Weights of a small mixture-of-experts language model, trained from scratch on English Wikipedia: 11 layers, 538M tokens.
Below are experts of layer 5 (counted from 0) of a mixture-of-experts language model. Rows are named gate (a neuron's input weights, with its number), up (a neuron's input weights, with its number), down (a neuron's output weights, with its number) and show model dimensions 320-383. Each number is 128 + 32 x the weight over its row's rms, rounded and kept within 0 to 255. Numbers have three digits each.
Before each expert's rows: "gets" lists some tokens that make up at least twice as much of what it gets as of all text; "raises" lists some tokens whose logits its average output raises strongly, later layers aside. This comes from a sample of Wikipedia text that the model never trained on. Tokens count by the router's weight.

# expert 56
gets: ".", "==", " ==", ").", "\".", ".\""
raises: "\n", " The", " In", " However", " ", " On"
gate0:085126119057113093149124127118143149157164087146158152168134151121135129082160154154160068124173136155146109102127151147132085144133117122154143126080138158161071094160102110088138142124152176
up0:061104153055184127126135123103109118172137117152105206118189065145132135067169163067139095129157134170164182075156126131094118155102117102141119092101132127117096101097092159124161108175150110
down0:149173194140177173148117147113109097094155151082106172105077158137160116118180083133168082165148114172085062089141094148133099074138099150176101130143074153143080137100149128196153118164070189

# expert 24
gets: " of", " in", " with", " by", " to", " on"
raises: " the", " ", " a", " one", " an", " this"
gate0:119175127106137166140150139094075152091113093135101098150127152127161122112161129117104153096119172138153093115109070139128102173105152132120140067142131144164087095171142076110181159114116168
up0:095157110109221113091150139117111171153135129129089137115135098115119134172178138095101128106169133159154135056073055142079143176140133122103157069104171114138141083126132055107160162133130131
down0:187125112125139251081139167095087128086141102134125116127149090121125103087094117169113202162155161177135065093128122146067141119122133120120121095159091131120083131131131181112137143139091113

# expert 18
gets: " by", " of", " for", " to", " and", ","
raises: " ", ",", " and", " the", "-", " a"
gate0:134126087142122103125132144090105150118128121121095126138099164106129166134098135128146118089141092114115103139059082139158102174157118142132106068112120094152075085131178151145094115128099146
up0:087136110068196143068122134117108170119120106067105166120125132123123110110116141103113071100160103112117144126111072133115148155174153116105112108112105046133085121104135099125083117090113097
down0:095121190082129173153167172117112125104085154111143144139151141106117099128176116183155126163128097146148106097176117105122116097093143154074109198112096144164099136083153155170111055147099128

# expert 23
gets: " in", " In", ",", "In", " after", " time"
raises: " ", ",", " the", " |", ".", "\n"
gate0:147107130138121134140141113026112153133159096121160119146173154119190151153134110112105113076132169129023071151111055147117127170123118111159134116181113108142090133189079136129181165137151200
up0:135082176095171088173143146049140141187160135120101199150160144139154106139152149102112080114142135121106112117059055115092101191125152094130162151177118091119118126175087126157166106112149112
down0:181214145083151168147192210117111087151142138138105121098114196100115136136165106139124120154155095161137111080159146147139144116155142128201121167122071160134131186162153141149084162127117206

# expert 14
gets: ".", "|", "\n", "-", ").", "S"
raises: "\n", " ", " The", ".", " \"", " In"
gate0:153096122126116092155188132088146121108110135153134136114100153152170112122158136159142130080114113157143111118143122093099145152153082134165211092156100176125051101146132102135127165084144185
up0:130085076089184135093161153085144228126123089088146212099154133160151103111123139093088096139164165165128126105141060161067153135135110112143151047136114160120072118104113132161096149082151168
down0:091185174154120143103152156095082162146062097126137134095119152087163115130111134098156091116135143174142115145127126126135092125120110152112109077133092180174134121140171099201118124166124133

# expert 43
gets: "\n", ".", ":", "==", "===", " =="
raises: "\n", " In", " The", " As", " ", " A"
gate0:092108155106109080139116157064107144167106056124129109166140152142168185095144128227137116126111131102147123093132118113135095133126093164163151142143141137093090101165128128096144119113197142
up0:116116138084192123117174134077117134183123096105159135137141096171145150129150133144127132143178128136148155088109093138125163148118069154149131151143164134113109084107150115055123074113154163
down0:118181167086083159112052189124124117128131071087123187112057122000209136116180098111137094141135100114164103073126058132111126088182164134128115153137068107193104088102146123163143076167133124

# expert 29
gets: " of", ",", " in", " and", ")", " at"
raises: " ", " the", ",", " a", " in", " and"
gate0:135166160145101128143092121109084130125107111157125085115160194082132166079137182158144090169108120094174112125102097091192070110196123143169119151115112123131092108136207067155117107086152167
up0:157136119122155151134150112085122155148080109184009132104157104121124091137120173098120155139152141157119133129078106108112138151131138193130142107125128139138123124097151099111077087129154137
down0:073105160137119186139159241066174066121157144124120138139129171124150093101146114069141105137162153154111079108150181176100179127112143159125136135161085226168111177110137109159150112161105127

# expert 7
gets: " was", "\n", "==", " is", "-", "="
raises: " ", " a", " the", " an", ",", " one"
gate0:119157169125152134146116118099148139136150100116151147175096131193208118132132151165123118134115171115127072134137140079117115134124122128150146109139168154162064103133130165149134138117125166
up0:114140153091253116116153134062113126128202110119142219145095102175153096115134143128113100091195153179141115120112111129057124174112083112134125100139113111147137125111175163194126131153146147
down0:129162162140151183125143186153133119128146132154101126144085178100143110156153128106159130138156137132118126127154180122149143161160163149068169158135096148160104151116173084144135151127148112